From a checkpoint of a small mixture-of-experts model trained on Wikipedia.
Size: 12 layers, vocabulary 8192, 59M parameters.
Training: a variant of SOAP for the experts, 515M tokens, 7865 steps.
Below are experts of layer 9 (counted from 0) of a mixture-of-experts language model. Rows are named router (the router's row for the expert), gate (a neuron's input weights, with its number), up (a neuron's input weights, with its number) and show model dimensions 192-287. Each number is 50 + 10 x the weight over its row's rms, rounded and kept within 0 to 99.
After each expert's rows: a language model's description of what the expert responds to. This comes from a sample of Wikipedia text that the model never trained on.

# expert 29
router:50 45 57 58 43 40 52 42 56 50 59 56 45 39 39 44 61 33 40 40 50 55 52 42 72 38 66 50 66 61 83 30 50 55 58 65 40 60 55 47 34 40 55 59 44 45 48 42 49 57 49 54 42 57 50 39 56 47 46 71 29 47 54 42 38 43 42 40 59 32 43 48 51 41 41 40 50 53 32 52 58 48 56 64 47 46 44 58 33 38 49 61 33 60 50 45
gate0:39 56 50 55 46 47 66 58 49 52 43 52 54 76 46 54 50 25 45 50 63 45 73 37 49 35 49 45 49 57 44 44 61 41 37 27 50 37 70 56 59 58 43 57 56 44 39 46 61 60 63 39 38 52 59 33 38 59 60 58 52 40 59 48 53 51 36 34 43 51 54 48 44 49 54 61 60 55 58 42 60 50 63 55 62 49 48 52 44 36 45 49 34 34 43 54
up0:53 54 55 57 54 33 66 35 50 63 56 41 44 57 36 50 53 52 53 36 47 54 57 68 58 44 36 49 58 69 61 57 29 44 49 40 46 54 54 47 47 51 54 72 55 54 59 36 45 52 51 44 60 56 65 56 61 51 43 71 60 68 52 47 56 52 39 47 44 25 60 59 63 39 48 57 56 33 41 52 56 65 38 43 63 63 50 57 63 43 54 44 47 57 55 59
Syllable pieces inside personal and place names, mostly Spanish, Portuguese and Italian: San, Santa, Juan, Gonzalez, Guadalupe, Inácio.

# expert 18
router:37 51 41 49 39 55 48 60 41 44 67 37 35 54 48 69 48 24 42 52 54 48 55 65 45 34 51 61 58 41 74 35 36 45 40 54 36 53 35 45 61 44 51 59 60 49 49 54 65 54 45 44 43 64 55 48 61 61 56 46 31 61 70 46 36 31 47 50 40 35 32 36 45 40 38 52 51 49 43 67 42 62 39 41 44 58 55 48 54 51 64 53 35 62 47 51
gate0:49 54 37 26 51 58 45 36 57 38 32 66 61 57 48 35 55 40 41 44 52 56 54 47 63 53 43 60 61 34 41 52 56 27 48 61 35 39 44 61 45 89 41 50 39 53 47 78 52 47 51 50 41 60 42 48 54 41 49 52 51 35 55 59 61 65 54 57 57 43 46 63 48 56 56 61 54 24 55 53 71 50 45 62 42 49 32 42 43 50 44 70 49 67 54 65
up0:49 32 50 49 52 37 42 54 41 64 34 47 55 52 46 47 40 53 43 53 42 59 40 43 38 50 34 36 42 60 53 45 44 48 55 47 61 45 72 41 54 32 45 43 73 57 54 53 39 55 57 62 45 33 67 48 48 58 32 42 57 45 45 51 37 39 38 54 44 42 64 39 49 71 43 35 50 51 25 70 39 34 57 44 58 69 41 50 51 51 55 56 65 60 42 41
Sports words in season reports and results tables, such as Cup, League, tournament, round, Final, Appearances.

# expert 22
router:48 53 66 49 63 55 51 65 68 56 58 36 53 51 50 40 37 52 54 51 68 49 24 64 72 33 51 46 60 54 60 59 53 51 36 54 54 46 24 50 55 42 47 37 56 58 46 60 66 54 41 51 32 50 40 47 43 26 53 48 40 58 49 51 44 50 37 51 35 49 30 29 46 53 45 47 38 40 49 63 55 42 47 59 44 41 54 48 46 38 57 56 36 47 52 55
gate0:63 41 43 57 33 40 45 51 47 55 51 37 71 43 39 42 61 47 40 53 56 42 40 35 49 39 50 61 43 55 55 41 66 36 60 28 39 65 45 45 47 55 61 30 49 45 60 59 55 47 56 50 51 40 58 68 44 50 54 53 48 53 61 52 59 36 44 44 25 53 57 44 56 26 58 47 34 62 52 58 49 22 47 56 63 40 48 55 51 50 49 43 44 28 47 34
up0:32 63 53 43 49 64 55 45 51 50 32 54 64 59 64 58 51 46 56 49 34 56 53 60 38 52 52 40 51 63 45 55 64 43 60 51 55 49 53 54 56 54 39 47 60 38 64 38 44 71 32 52 45 52 64 26 57 35 45 59 38 66 26 28 53 31 45 53 51 56 55 54 41 60 45 61 52 38 46 48 40 41 61 45 43 64 41 49 41 54 48 56 43 74 49 47
Tokens of biography openings after a name and birth date, such as "is a", nationality words, "born", "politician", "footballer", plus commas and periods there.

# expert 59
router:47 49 42 61 56 60 52 56 37 44 55 55 44 33 45 54 57 35 26 47 57 48 44 51 56 22 39 65 74 44 69 53 50 54 52 56 36 52 35 42 56 33 45 49 40 40 60 36 54 59 51 55 43 53 66 50 44 25 69 42 44 49 53 60 46 50 55 51 51 35 46 30 37 44 42 60 39 50 44 47 63 48 38 46 53 55 45 44 46 56 69 52 55 59 44 53
gate0:48 45 38 52 68 59 59 45 54 26 32 34 42 73 56 45 53 55 43 34 58 67 49 49 43 51 59 58 64 46 56 48 52 67 53 37 35 43 57 58 53 42 39 48 52 42 62 59 47 58 41 57 61 52 53 35 40 42 50 34 41 39 62 65 41 41 55 67 54 71 43 55 41 62 60 45 43 26 42 31 52 52 44 53 57 59 64 24 57 58 50 62 39 67 39 55
up0:61 52 43 38 52 43 47 47 51 41 52 54 55 28 50 58 49 48 39 46 51 42 43 56 35 49 46 44 65 58 45 50 49 50 47 44 55 41 60 61 50 58 46 64 62 51 46 33 39 39 49 62 48 45 65 49 54 42 69 49 41 43 34 49 50 55 44 29 62 42 62 34 63 49 37 54 49 45 34 65 44 36 52 52 66 35 33 37 53 45 30 56 44 30 58 50
Opening parentheses before unit conversions, as in 227 lb (103 kg), plus slashes, degree signs, percent signs, carets and braces in formulas.

# expert 11
router:56 60 58 54 50 45 65 47 42 27 49 59 51 57 47 60 42 42 29 31 49 66 55 64 70 32 76 72 68 37 54 44 45 48 40 68 40 56 40 49 58 17 57 48 49 38 44 59 47 39 44 54 49 56 68 48 51 51 55 57 47 52 63 56 52 34 53 52 36 50 35 41 37 47 47 45 56 54 46 33 64 46 49 45 41 63 55 51 48 40 66 51 59 59 39 40
gate0:53 55 58 41 51 48 60 55 46 48 46 45 51 66 61 39 35 47 59 42 51 56 52 54 50 48 63 57 55 52 52 58 34 41 47 57 44 53 42 46 77 48 49 31 42 44 45 64 56 40 54 48 51 47 49 40 50 62 44 36 48 57 54 40 56 48 71 52 51 46 45 48 56 44 42 41 53 45 44 38 59 54 46 40 31 69 46 64 58 42 67 55 66 29 43 50
up0:44 46 35 60 60 53 64 34 38 53 60 53 45 49 64 64 61 61 52 54 50 35 55 41 25 35 43 54 51 53 50 38 39 52 45 45 43 43 56 44 50 55 38 71 50 49 59 46 39 38 65 43 35 42 73 46 67 48 64 40 44 39 54 35 50 58 55 57 55 40 43 56 36 43 39 58 44 57 54 53 53 46 47 57 59 62 49 70 56 33 67 71 51 70 57 51
Line breaks after headings, sentence ends or table rows, and equals signs in wiki headings; also the sentence-opening words It, History, List.

# expert 53
router:55 44 43 44 56 42 55 52 55 54 42 39 60 30 50 48 32 13 37 83 50 49 34 37 49 41 42 48 57 56 70 47 45 51 41 47 42 43 26 49 46 33 51 51 46 47 46 65 58 55 58 46 34 62 60 31 62 41 58 44 44 46 59 53 44 26 49 25 39 38 32 30 38 41 35 39 46 23 45 51 48 56 54 57 38 65 54 55 50 48 67 42 44 61 50 46
gate0:56 40 54 58 64 43 57 63 64 55 55 45 55 45 51 36 48 41 49 71 29 72 33 48 52 57 56 33 48 39 44 59 43 43 52 52 64 60 48 31 45 58 47 62 49 47 59 50 47 64 43 29 61 60 65 42 59 63 65 53 38 43 43 38 35 30 45 37 45 55 45 53 57 50 41 45 59 23 79 56 48 39 43 63 37 43 85 76 45 67 57 61 44 51 60 43
up0:54 60 61 65 47 67 61 65 52 40 53 35 67 55 51 38 39 49 47 58 35 65 43 45 60 57 47 28 55 31 53 66 47 48 52 43 62 48 59 32 48 51 47 49 52 52 56 43 51 58 46 50 52 60 55 54 41 55 60 41 36 58 34 36 33 25 57 35 54 66 49 55 55 61 59 42 66 28 46 62 61 57 55 64 46 41 64 88 58 54 50 62 36 55 56 37
Digits, commas and decimal points inside long numbers, coordinates, vote counts and dates, such as 1,16,562, 45.5894 and May 14, 1990.

# expert 48
router:50 38 47 49 50 44 52 55 56 30 56 55 45 30 54 46 46 34 31 43 51 56 44 60 38 27 56 63 54 23 61 46 50 51 62 41 68 49 28 36 30 34 55 38 56 39 64 44 58 29 48 60 36 54 65 44 66 42 52 41 51 52 49 57 51 49 28 54 49 39 53 28 46 43 35 39 51 56 66 46 54 42 41 40 51 57 52 62 51 52 57 31 46 51 47 34
gate0:45 55 46 65 39 33 42 56 54 40 42 44 41 27 59 39 54 59 61 50 43 61 42 55 48 42 50 53 35 35 37 56 57 42 39 46 68 35 42 42 46 40 42 50 53 65 69 48 66 40 58 50 57 49 40 44 42 53 44 43 28 52 43 49 61 46 47 63 49 42 47 35 47 53 72 53 43 43 41 65 45 56 43 55 52 44 54 47 51 44 61 50 59 51 39 52
up0:41 51 45 49 63 47 62 48 50 39 39 72 38 50 55 36 53 64 39 54 45 29 42 32 50 48 50 56 46 65 50 53 42 48 58 54 46 47 42 54 53 44 40 45 66 52 56 53 66 58 54 73 44 50 48 50 45 51 49 60 58 42 46 32 47 58 50 70 52 38 42 45 58 43 55 71 49 38 53 72 47 49 37 37 47 39 41 52 34 30 72 38 50 66 36 52
Line breaks ending table rows and paragraphs, especially after census percentages, plus census, Population, UTC, households.

# expert 24
router:47 42 49 43 52 62 38 59 51 50 44 53 53 56 58 49 47 54 39 51 43 47 34 54 55 31 63 46 50 27 72 39 56 52 60 60 57 51 33 29 49 57 41 39 37 53 35 57 42 37 57 50 54 56 50 52 63 49 57 39 36 42 49 42 45 41 48 60 52 39 42 29 42 55 37 39 43 45 57 39 54 56 38 45 51 39 51 46 52 48 68 50 47 45 36 27
gate0:48 57 44 42 59 36 44 53 51 48 67 45 59 38 45 64 53 52 41 48 46 40 61 69 59 53 69 58 52 61 49 45 59 70 37 55 43 35 44 52 52 63 46 60 47 51 46 63 52 38 56 58 47 50 41 56 35 63 58 43 54 49 21 40 63 54 50 52 43 33 40 59 39 40 48 53 49 51 51 48 38 55 53 58 52 73 57 62 38 39 49 48 45 59 56 44
up0:62 51 68 39 58 51 40 63 39 59 62 57 66 52 43 62 37 52 55 65 55 59 56 60 42 54 58 54 41 53 42 38 44 55 48 42 48 60 57 57 55 55 50 54 59 25 65 65 65 55 36 51 46 45 42 52 69 45 45 42 59 57 42 25 49 58 56 45 52 48 51 39 42 57 48 37 42 53 52 52 62 61 41 52 47 44 56 55 63 59 58 60 41 58 57 38
Clause-opening pronouns and relative words, such as who, that, which, he, it, especially "living alone who" in census text.

# expert 38
router:55 65 53 51 78 47 46 47 47 33 50 35 47 32 33 53 56 33 53 54 45 49 68 53 51 39 56 48 46 45 78 45 45 41 52 50 49 45 49 39 56 34 55 71 45 52 38 45 57 56 58 56 46 53 57 33 57 47 48 41 42 64 71 53 40 28 39 55 46 41 51 22 22 43 45 49 52 39 31 56 57 63 35 62 54 61 23 37 54 43 52 64 39 59 47 49
gate0:64 49 45 53 54 44 55 18 35 45 53 54 31 42 53 55 49 48 62 66 44 60 74 42 60 46 49 50 56 48 52 48 35 44 66 64 53 58 65 55 44 36 36 67 48 56 52 47 40 50 56 59 43 59 29 36 65 50 36 47 47 44 55 67 30 48 26 70 62 40 48 56 36 38 44 37 44 39 50 44 42 53 56 70 44 51 65 53 54 45 52 49 60 57 40 73
up0:46 53 64 67 43 62 63 69 73 58 44 42 69 60 52 39 58 57 66 43 44 42 39 54 54 48 45 50 39 36 49 59 48 61 44 33 52 47 46 43 44 69 47 36 57 51 46 41 40 38 44 39 42 39 52 53 58 53 51 59 53 69 54 32 59 57 53 46 42 60 26 48 46 67 51 56 27 42 51 58 61 39 69 46 49 63 37 41 56 45 48 47 54 63 61 37
Prepositions opening time or place phrases, mostly in, plus during, until, since, from, at, and month names.

# expert 20
router:39 57 54 56 66 50 45 55 44 34 51 52 59 44 49 56 46 34 49 49 68 54 57 68 70 29 54 54 42 46 52 43 65 60 49 46 42 62 09 39 50 46 63 62 42 40 56 57 54 53 37 58 44 64 55 50 56 42 51 55 44 61 65 51 54 45 46 49 53 45 33 50 49 55 23 43 42 52 42 31 48 33 45 50 34 52 62 26 30 53 55 36 46 47 59 47
gate0:49 35 50 74 66 38 38 46 64 42 43 60 50 28 39 45 50 47 42 61 44 42 49 53 67 56 42 68 44 47 52 49 33 48 52 34 48 39 45 61 41 56 59 46 51 58 71 53 53 44 52 58 42 45 39 38 44 49 63 41 48 67 42 41 41 37 48 38 53 51 41 38 57 43 52 40 47 59 35 38 61 47 49 45 50 70 54 49 50 47 53 50 54 45 58 65
up0:49 44 50 35 51 42 42 36 51 50 52 38 48 50 52 51 58 51 37 40 47 38 31 48 40 40 55 46 49 45 44 55 56 63 62 46 47 50 44 74 48 67 35 31 61 40 59 58 37 57 60 37 63 37 56 61 61 46 30 68 48 57 51 56 31 50 38 51 52 48 55 61 54 48 54 47 49 57 55 40 45 50 57 55 39 54 43 47 60 49 54 57 41 42 35 36
Double line breaks before == headings == and institution nouns like University, School, College, Academy, Award.

# expert 57
router:46 50 60 44 38 46 46 53 62 42 32 51 60 54 53 60 55 48 39 46 60 55 52 46 63 35 43 51 55 51 56 63 45 59 34 65 55 53 37 37 38 49 58 55 39 53 42 48 47 49 45 39 46 52 57 52 74 43 39 44 32 57 47 55 38 37 46 50 37 50 50 51 49 39 55 61 40 46 42 49 52 57 57 46 52 42 29 59 37 53 71 71 65 61 49 36
gate0:53 40 54 52 46 48 62 41 48 39 36 31 43 41 58 53 43 59 62 69 47 46 38 51 52 47 39 66 48 64 55 41 57 57 45 59 54 38 37 24 55 38 73 47 43 48 61 50 41 47 50 55 34 34 46 55 59 52 61 22 42 34 56 44 46 53 76 39 43 42 46 44 53 34 57 55 45 34 59 56 50 32 60 40 45 43 51 54 44 56 57 41 51 67 56 57
up0:49 49 47 54 45 44 45 53 42 33 53 56 57 45 44 54 36 43 34 50 43 40 46 44 46 60 84 42 52 40 51 40 48 53 46 51 53 67 49 58 48 71 34 46 56 56 48 47 56 29 47 56 51 50 35 41 50 40 46 39 54 60 46 75 57 51 46 51 48 48 51 49 48 61 54 50 59 66 38 43 54 67 37 53 60 39 72 55 45 53 25 66 50 16 43 43
Colons after infobox or list labels, time and score colons, leading list dashes, and linking verbs like is, include, titled.

# expert 19
router:47 36 58 68 55 48 45 46 40 39 60 44 50 46 44 50 58 39 44 35 52 51 40 50 50 32 46 71 49 56 57 56 48 54 53 66 31 64 46 66 53 20 40 62 43 61 34 45 37 53 23 50 48 45 45 28 47 40 65 51 33 55 65 47 41 42 31 59 57 23 52 29 47 46 40 48 35 43 37 61 56 53 53 46 57 44 44 39 42 44 62 45 40 54 47 65
gate0:54 54 39 50 40 57 51 70 31 35 57 60 56 63 43 56 46 45 46 47 55 50 45 47 56 43 43 76 47 46 57 58 45 74 40 66 57 49 56 62 54 52 63 57 57 47 67 38 54 46 58 47 53 46 50 40 45 46 62 45 35 50 49 74 52 37 40 46 50 72 40 55 56 69 59 62 51 66 38 48 55 55 48 56 46 53 37 42 43 54 57 54 50 53 48 41
up0:40 45 37 34 40 47 51 47 55 30 41 61 82 63 48 46 42 50 39 57 57 65 57 48 47 58 57 51 35 62 41 60 61 45 45 50 46 44 30 43 45 45 51 34 36 65 52 44 56 46 56 50 50 49 74 37 46 52 44 45 61 45 54 50 55 65 29 41 20 52 45 44 48 63 55 52 57 45 46 44 46 65 30 64 40 62 55 41 58 67 63 53 48 60 43 41
Hyphens and dashes joining compound place names or score ranges (Khanty-Mansiysk, Wisconsin-Stevens Point), and word-initial prefixes like un-, dis-, res-.

# expert 60
router:63 47 58 43 62 51 38 46 52 39 25 51 59 48 51 53 53 53 46 32 41 44 49 55 51 47 46 59 57 52 67 47 60 49 47 73 36 56 43 49 57 44 57 42 47 39 50 46 48 63 55 48 40 50 53 33 59 57 44 51 43 63 57 48 42 44 57 53 53 51 44 45 37 23 47 39 50 45 44 50 69 62 52 54 50 63 38 52 47 55 57 49 35 49 41 33
gate0:64 50 59 50 40 54 41 47 40 64 64 58 50 50 55 47 71 47 35 54 58 43 58 49 39 47 41 53 56 54 29 48 42 45 50 41 45 57 37 55 56 47 45 50 40 55 61 42 41 62 53 40 49 58 60 50 42 73 48 42 49 63 47 59 39 54 46 45 69 48 42 42 61 51 41 42 68 42 51 30 63 44 55 47 44 50 42 59 57 45 51 49 58 61 45 34
up0:51 68 49 46 55 56 46 48 57 46 44 41 52 45 53 66 69 70 36 57 46 71 51 62 66 56 60 67 65 39 46 55 43 46 54 58 64 60 39 37 62 58 65 51 61 50 29 40 43 42 50 46 60 52 44 47 50 32 63 47 35 51 56 54 51 54 39 38 41 50 70 47 51 45 46 43 44 49 52 41 43 61 39 44 38 52 64 57 40 53 62 45 59 43 55 56
Quantifier words and short prepositions starting noun phrases, such as many, some, several, all, at least, among.

# expert 7
router:52 22 60 29 47 59 49 39 46 37 50 45 55 36 67 72 44 30 50 40 50 43 56 53 39 45 52 60 67 45 60 40 38 52 48 59 56 55 40 29 36 29 51 52 34 54 49 42 64 48 48 53 49 63 44 49 43 51 46 55 39 67 58 46 45 45 39 54 58 34 50 46 58 42 61 55 40 59 43 58 48 56 54 43 55 43 46 42 55 55 64 53 50 65 46 62
gate0:47 30 50 50 55 52 60 52 41 51 38 61 52 50 46 41 28 41 38 48 66 60 42 65 78 46 61 47 37 60 69 57 36 37 46 44 59 48 51 42 62 61 57 53 47 34 49 48 55 19 69 52 51 39 43 43 50 28 32 49 39 53 60 43 22 54 58 59 51 26 59 44 58 53 59 52 53 55 45 49 57 51 34 51 28 40 49 65 51 48 35 61 47 42 46 39
up0:56 58 44 43 45 32 40 60 64 47 46 35 60 58 54 72 64 57 52 36 49 58 62 52 32 62 47 53 63 36 40 42 51 44 57 44 36 43 33 46 59 45 56 61 52 71 35 47 38 72 50 41 50 49 53 48 61 55 59 51 67 51 36 63 65 53 43 40 64 70 43 55 45 49 33 48 42 48 51 55 43 63 50 43 60 58 43 42 53 61 50 53 62 54 32 48
Pipe characters separating cells in wiki tables of sports results, election returns and filmographies, plus semicolons in data lists and cell words like Win, Loss.

# expert 44
router:56 61 51 49 51 59 64 59 41 37 40 55 60 49 43 36 45 36 39 46 60 48 45 49 51 48 66 45 55 43 62 30 45 50 36 56 48 52 38 43 49 44 51 48 39 53 54 52 43 66 66 61 44 50 51 35 45 44 54 57 49 44 57 55 48 56 50 28 42 33 62 43 38 36 36 43 43 32 54 45 56 58 41 46 47 48 31 45 52 29 46 61 45 41 49 55
gate0:55 51 46 45 61 60 55 54 59 51 44 48 56 61 49 47 31 40 74 55 53 60 43 48 56 57 57 60 55 59 56 42 63 45 48 66 58 52 61 78 50 52 35 50 56 52 51 53 50 56 69 38 31 64 63 39 41 50 70 37 62 32 44 56 55 68 43 49 49 52 53 45 53 44 31 63 52 44 54 31 44 60 42 57 60 44 65 50 49 30 51 38 40 69 59 54
up0:59 29 42 71 61 38 61 55 64 61 55 61 35 45 42 64 47 47 37 45 43 56 45 57 67 53 36 44 53 62 47 55 45 57 32 78 56 41 59 37 43 44 55 63 34 43 66 62 47 54 48 58 58 47 41 48 37 53 28 50 48 66 45 60 54 75 59 54 49 40 44 53 37 46 62 35 54 53 51 61 53 48 61 43 46 49 34 45 43 63 40 54 59 39 44 56
Nouns and adjectives about works and music, such as film, album, band, short story, guitar, novel, high, New.

# expert 32
router:38 57 43 39 49 62 57 42 48 26 39 52 49 43 43 49 52 49 35 56 47 65 53 24 58 40 51 48 56 49 55 44 52 57 49 50 51 63 41 35 49 33 54 39 57 57 56 54 52 49 47 51 31 47 64 37 63 47 48 47 31 51 66 42 35 52 49 37 46 55 45 53 47 41 47 50 37 19 46 48 55 49 58 47 44 41 53 48 57 52 48 52 52 68 51 52
gate0:47 49 47 58 53 51 57 50 50 41 53 55 56 56 52 44 54 43 45 47 51 43 66 34 42 52 66 46 63 57 45 63 55 48 52 46 34 52 56 67 58 50 52 43 59 49 56 51 56 57 59 53 57 52 54 46 70 34 46 39 47 51 56 64 54 55 41 48 55 42 59 58 43 53 47 56 46 40 49 41 32 67 72 21 59 63 32 50 51 39 53 31 51 57 45 55
up0:41 56 69 46 33 37 51 55 52 50 49 32 61 40 45 57 43 56 63 38 57 60 49 59 45 38 47 47 51 41 67 74 51 55 47 44 65 67 49 38 54 40 34 62 58 30 49 57 60 31 49 32 45 48 71 46 53 56 64 48 48 35 35 33 40 48 32 61 57 40 53 37 48 39 53 52 23 57 57 41 44 28 51 72 46 39 50 69 45 76 49 52 68 52 54 48
Taxobox fields and Latin name pieces in biology articles, e.g. Phylum: Nematoda, Genus, Species, -idae, -ae.

# expert 4
router:53 57 64 50 41 48 43 50 40 53 45 57 46 39 55 49 49 29 41 34 49 46 43 48 51 32 45 60 55 49 76 36 31 54 48 67 47 56 45 31 42 38 46 53 65 57 52 53 42 51 37 70 49 52 44 48 63 30 67 71 31 52 53 42 42 45 39 51 61 40 51 34 57 37 43 51 41 43 41 56 71 60 47 40 39 30 45 41 42 61 55 50 45 73 43 67
gate0:45 56 46 37 34 59 55 56 43 58 51 61 55 45 43 62 49 52 60 51 57 42 32 54 52 49 45 51 44 47 71 68 44 42 52 71 33 49 40 38 67 52 65 52 40 41 48 48 42 45 32 39 67 25 48 65 63 36 69 56 60 47 69 53 37 55 60 47 54 46 51 57 61 68 44 44 40 53 56 52 57 42 52 52 67 46 39 64 54 54 43 55 54 65 35 68
up0:45 60 55 67 49 43 61 36 39 44 54 45 46 63 57 42 40 79 45 67 44 53 28 67 47 47 61 50 63 19 59 62 40 44 67 54 68 68 34 49 48 52 67 56 40 46 46 43 43 42 60 57 39 43 47 50 68 45 56 41 45 44 48 58 42 62 60 54 52 51 70 54 53 58 51 57 51 54 53 49 44 42 34 34 36 49 43 48 47 45 44 66 45 66 56 45
Hyphens, en dashes, pipes and opening parentheses in lists, infobox lines and tables, such as list-item "-" markers, "2018–21", "|---|".

# expert 49
router:55 42 55 47 35 63 59 46 51 45 38 58 52 29 58 49 41 40 55 55 60 38 45 52 50 35 52 54 54 54 74 50 57 47 41 51 42 38 39 33 50 42 47 50 57 57 54 62 49 40 35 53 41 55 63 45 58 34 50 47 31 74 56 58 51 36 40 44 24 37 35 33 38 49 41 40 46 46 42 60 64 49 54 42 43 44 37 43 35 54 47 64 48 46 28 51
gate0:52 36 60 29 48 46 53 41 47 51 55 39 48 51 29 46 43 34 49 45 49 59 46 52 35 47 49 61 49 55 49 56 60 41 65 68 42 51 49 59 55 32 50 45 54 62 68 48 33 36 47 33 66 48 42 32 49 48 46 49 42 54 52 46 50 43 50 52 38 25 36 60 53 62 46 44 48 42 35 53 45 48 52 57 60 51 64 61 47 57 44 53 54 52 60 77
up0:51 48 26 61 39 47 47 57 55 62 57 51 53 56 76 61 42 45 42 63 70 46 49 26 57 74 55 64 38 42 53 49 35 40 29 41 43 46 43 47 36 45 58 41 40 50 67 47 68 25 62 61 52 45 47 68 40 57 54 42 60 31 52 55 51 42 42 50 66 47 60 52 38 53 55 61 74 54 64 65 44 59 65 48 51 59 45 58 52 44 54 49 51 47 56 42
Commas between city and country (New Delhi, India), colons after infobox field labels (Density:, Domain:), plus semicolons and dashes within sentences.

# expert 43
router:58 41 40 55 46 60 29 79 58 46 37 56 49 54 46 61 50 38 41 45 47 60 37 47 65 40 60 58 53 53 64 51 31 37 45 57 48 55 44 45 26 45 56 36 36 39 54 58 51 63 38 47 46 48 43 35 43 47 58 60 53 47 49 37 41 42 28 40 57 45 37 55 40 52 31 45 47 23 38 51 50 62 33 45 38 54 39 54 44 38 51 66 38 42 49 30
gate0:40 57 57 52 49 49 40 44 54 51 40 58 43 53 52 52 55 35 59 59 54 58 45 61 57 43 60 73 57 56 63 33 46 39 41 46 44 49 46 32 58 63 68 57 47 56 47 62 43 66 63 34 42 61 47 40 61 44 57 46 45 43 50 57 56 47 57 37 70 31 55 45 53 55 62 47 48 38 40 55 53 42 44 52 54 60 39 57 49 54 56 41 35 46 48 41
up0:49 73 43 56 59 56 39 47 38 53 35 45 56 58 55 50 44 42 53 47 50 61 36 56 45 52 78 83 53 55 58 36 36 45 40 52 54 56 55 48 61 56 46 65 48 43 38 52 46 64 61 43 66 61 58 52 52 50 59 56 60 38 40 57 43 55 53 45 51 51 59 55 64 52 46 52 63 46 42 57 67 39 46 51 48 70 40 57 59 47 58 59 41 43 50 54
First names and their word pieces, especially in player lists and tables after country codes or dashes, e.g. David, Michael, Tomás, Facundo, Linda.

# expert 21
router:41 55 49 41 64 54 52 37 35 41 74 47 56 36 39 57 55 46 50 70 44 50 41 59 46 46 54 50 40 34 47 42 53 43 36 46 52 56 54 46 50 53 44 58 37 57 42 53 61 41 55 71 51 51 42 58 41 45 53 43 34 58 56 48 26 36 34 41 66 37 47 57 40 56 41 63 52 43 44 57 68 50 33 34 46 57 45 37 63 62 57 52 38 44 41 34
gate0:38 37 40 50 40 50 54 41 40 39 61 71 45 25 63 54 65 30 58 43 70 51 28 36 62 42 50 52 52 37 37 41 46 51 40 63 38 47 45 52 64 37 41 60 43 54 62 49 35 49 59 47 58 68 35 46 51 53 49 52 67 42 69 42 53 59 40 49 62 46 36 70 50 48 58 55 59 74 62 52 31 56 63 53 46 48 59 38 49 39 45 37 65 58 56 37
up0:49 45 35 37 45 58 61 35 34 37 41 55 64 56 41 53 51 33 50 57 59 44 39 37 55 63 40 55 59 53 39 50 33 47 38 57 37 72 46 60 48 50 49 62 48 46 72 53 45 52 51 55 57 65 43 55 50 54 59 72 59 42 69 40 66 41 52 58 53 60 36 50 48 56 52 44 57 50 54 47 45 58 46 40 42 51 42 43 37 56 51 36 54 45 44 35
Opening pieces of place names after in, of or New, such as Ku-wait, Ga, Hong, North, New-haven, Can-berra.

# expert 31
router:49 42 30 43 50 55 49 64 59 42 54 35 47 43 73 63 48 44 33 53 50 58 54 62 40 45 58 55 43 43 62 47 33 44 32 49 38 53 48 43 47 39 46 46 34 45 46 42 43 53 60 54 47 38 37 50 52 49 60 50 38 56 57 41 54 36 21 53 52 47 39 54 40 48 39 42 42 43 46 61 49 46 35 31 48 37 41 62 56 62 54 52 55 52 62 36
gate0:64 54 39 40 40 48 51 29 46 65 60 46 48 63 43 65 38 35 49 55 57 50 52 39 54 49 47 54 45 35 45 47 42 60 31 37 40 55 49 60 44 36 47 55 32 36 61 33 33 56 49 63 39 45 63 46 51 56 44 62 36 50 51 41 57 51 46 52 58 44 29 37 69 51 73 61 40 55 52 46 43 39 35 13 46 50 44 45 60 46 50 54 58 67 41 28
up0:80 47 51 40 68 53 43 54 60 57 39 31 50 47 30 63 46 61 65 64 36 40 53 59 59 46 46 42 54 55 47 53 52 69 48 39 44 52 49 43 62 40 49 58 37 56 63 56 50 62 49 54 51 36 53 70 46 63 57 55 33 53 61 46 59 54 35 42 51 57 68 52 44 26 43 44 52 52 53 46 60 55 40 46 54 50 53 56 51 50 52 46 48 70 37 75
Cyrillic letters and pieces of Serbian, Croatian, Romanian and other Eastern European names and places, e.g. Đorđević, Oradea, Serbian, in sports lists.

# expert 36
router:38 59 42 42 69 54 66 44 42 37 53 51 45 44 38 60 49 47 31 51 50 55 56 39 55 43 46 58 50 51 64 48 38 59 49 58 55 57 32 31 59 42 57 39 49 37 49 57 46 53 60 55 23 49 67 25 59 28 54 36 42 55 57 35 29 45 48 59 46 43 51 42 55 37 57 51 42 34 39 40 64 42 51 52 51 63 54 49 53 42 57 47 46 53 57 59
gate0:52 46 45 44 53 68 50 63 47 64 58 61 58 50 42 54 41 48 51 62 57 54 41 50 44 45 46 43 58 34 40 51 39 59 39 21 45 58 45 52 42 50 46 77 36 64 55 39 46 49 39 52 58 42 55 45 47 58 50 70 48 50 51 53 44 50 45 60 44 49 54 39 57 48 62 54 40 46 58 66 58 63 55 34 51 30 37 46 58 56 52 44 45 50 48 28
up0:45 30 41 52 46 45 50 55 41 76 57 66 47 34 52 65 47 44 44 37 45 61 47 50 64 52 48 46 55 44 70 39 48 63 68 49 49 54 54 42 31 45 52 44 61 46 41 44 54 52 41 38 57 56 50 52 68 54 41 38 42 65 47 53 50 48 61 50 46 45 29 44 44 34 54 59 46 51 52 26 49 44 53 47 44 32 63 27 55 52 38 36 65 57 61 56
Opening quotation marks before quoted terms, plus nature words like water, river, sea, fish in species and climate text.